Experts of a small language model.
Size: width 256, 31.9M parameters.
Experts: 6 experts in each of 6 layers, 672 SwiGLU neurons an expert, a sigmoid router.
Below are experts of layer 5 (counted from 0) of a mixture-of-experts language model. Rows are named gate (a neuron's input weights, with its number), up (a neuron's input weights, with its number), down (a neuron's output weights, with its number) and show model dimensions 64-127. Each number is 128 + 24 x the weight over its row's rms, rounded and kept within 0 to 255. Numbers have three digits each.
Before each expert's rows: "comes before" lists some tokens at least twice as common just after its tokens as in all text; "gets" lists some tokens that make up at least twice as much of what it gets as of all text. This comes from a sample of Wikipedia text that the model never trained on. Tokens count by the router's weight.

# expert 4
comes before: "0", "9", "1", "2", "8", "3"
gets: "1", "2", "0", "9", "3", "4"
gate33:111124142139127102141112100092107142166128125116128121173121143134122122125096156124155137150115157129125118127125150120151115110184114133093151098101156121152127129114095139092153131161140079
up33:098113162115132176197085151068144099162139111130119099127134129097105113144108140156109098138136156098142137106101114137132109087167142118123116089154117124144154152093103122118127126205132126
down33:140108128147147160112097124115121110146128110109163138176107120111140129146135098120126129091108108169144128145107185081120136135134161146124118127105153163123188121161110132116125135124120106
gate34:110154172102125143104119110141098129111126168120131092116138154133142163107098129170149120151139115161108135096123137118140085119149141111113166128183124123115123123098111144133107102123120162
up34:125147108105125091131116115113141164131122108132160160159135165114105105129145121118114153150134141122136166164110124151126151136117118165149113145117148152127156179144142144080072127128095132
down34:107110155092137157149136092166115137131140133114125128124134125154125127111139135115175126097107147170154094131173112156164114103103151103142121154160122147128149113143138127135129108123091148
gate35:155100118126145111151110123132140123128135093115140120128144115124170108128160142131115159133129127126091139176189141074124115107110103094145135138138135093117129105118166178098148124167092114
up35:140140100114147125134092112120121168086121113111124097127092135128133141118155124122118143146122099150129119132161107114139136124147118103146121148140090088156100090158116152132126096127117150
down35:103110151092126113115155140113157086087115131091139131145098132144111137116062093107090103107152137126144106123131126121155106109132103103146123128121121123081122124129169088104104116108119054
gate36:111140076123172138104101120156104128128104149119124146143130117155103120106134150145086103145139126105133171117092131139196151149158097122092124135083114142146096148140156081131129109146090148
up36:125152108142140140125096111117129122135100099123130151127120123180092146116117118153153083150111178108111172186099134151172132122166099166092149136105135152118137148174122124123148089147099150
down36:141085139204151129103125151116124115153107109158128149101122171136154126197110142094114141111099123141115164098171122090134118149110087091119112086123142122163091118093131164107198123168102153

# expert 0
comes before: " of", " to", " in", "s", ".", " and"
gets: "s", " was", " is", "ed", "ing", " were"
gate0:122120127151148190119149134113134145100112138139148124099148107094170106151124149122155127131102144110112104139099137124145173151077131143121136102147130125133091114120163148073138145110126155
up0:129112132140117145146133132157147109101128119124141159145094114106137151125106133119134139140117137126142098152152167133097076122091163155166110151077099171170113140102107086108155182133125121
down0:133134129104123156172126156045139156096109140132178132129139155134119139150127100085118135138125077107125120113135136087083126136114118146112135164149158083095123166108106151127131179124103138
gate1:165102175132138135136120090128128084107118147113144113112093148155116123108136097152153182153136124113143150163135121123139153077119135153093089080160077093161103107186128102126112106106096115
up1:120136084149127108118138160107154151138121104139087150072141110140077137094141137108122124101129117136094116176151148149091100110133154083137122129142125122096126141069119147141082143120115106
down1:083149127133138129110128154098129112099135115132089177108131135157117122111155126123112103186104098151122053136143118126135136123125092110116082137126117111162122133143152124094147124143143114
gate2:138118154121136176109145152112146131111091119108156096120143125111110117143120132143126085136158125117133092140091086115128095118125122090104130152121141124144101159113148136189093173114118146
up2:123121142145148123153157145157124164133122102162101182107094158148118122098125103146133135119123116115137180129151125147144107141143148104107132109087101098106116134201125111089157096106134131
down2:163121147128140092126098163137150095148150139152141113137109142095083164157127127082099127106131136143150131146136099120112114150177108092136104139115106148115122143136126129081136121144189143
gate3:163123142121116105105146114132150162087099185118068137118132114129113079136081103170077124130116173147150134097130144138136136090120104145165138109145087156112163148098111129129140149100106128
up3:097102091068166176132155107117129109108140122163163133133136124133144125117117117092153121160150090113097103121132093148127135119126151130151101105139102136175142114151145117141141174091155117
down3:106130084133131153123189144138148156147127124104115113160128129152117108097108144173144114132116114129134129130154115039148128118098134085134117120093139162099174143091144130122107115123099129

# expert 2
comes before: " |", "|", ")", "==", ";", "S"
gets: "\n", " (", " \"", "/", "\"", "–"
gate33:145116104117126138152128160127145122162119117145174127124119146109191133129131135100139153154155114146149162175163137110116158123129070147129106175125147104112138131112134115121101179079157155
up33:129111146127130098096098163104113150110156085100138096117144127132127124123153154166124091094145154111100127131138146112137078092133129137120167124115123119153113185118132114106132162131105127
down33:105084138134117172118082132128089129122179101145148168108137153139125119117139085129115120144129128054153092113126124098135148167104135102135082127136129144120150132095123131114118119135135162
gate34:174126120149111088128159205135122126114164080181127156117100144149121128118158117110143150152107153105123127122191148159112109178099119132132145158098142134115100111127110125100135085122120124
up34:141125127127111102109086113100151124124157103076143139175118122056145126136101152114146107085142131148115152128113145151115137102143113135117074100102122122113074149163161132137120081100145110
down34:161145121149114145141113132127115128131144166077099144158075154115091110125146166121112155137123111185097191127131116125138151174145117105120137116153145115131126107143139107127102115177131106
gate35:131100142099132121088122104117105131114110086101084140151117116144118128169119144151156174106126154109135134122099119173139126139118141114082131169098170142143120109141128140176135158137123100
up35:103138139121156109119073135085106139158101125124140134124114122112127145137160117077085113084130097106099092135122107136165114108172094128158122117121134106149145111128147134138180164085088142
down35:128151121115119128120119138110121129127135145138108138148114131141097143094112128131130105116135207104135112097143113125148131090082159116179104134174145082117152112130163130164132091123160134
gate36:093133136140150164142099154111129086150136148157118077177134113117132119174136134163097130155122139151106114101144147078119178097139143164139113109102158148088124102124172134161128130130120138
up36:100119144179107169137088079137164184118128131112148193118129137109124122145118064111102149129139119116136079155108093146098114151115189140136138121157139101126114086134128132132145160158123119
down36:149134122129078162160143139091157154140122082118145113122103133139108154090155147115102129141126113126117155144123136110140158122135113128159084150137148084148127132134109134107131094127172138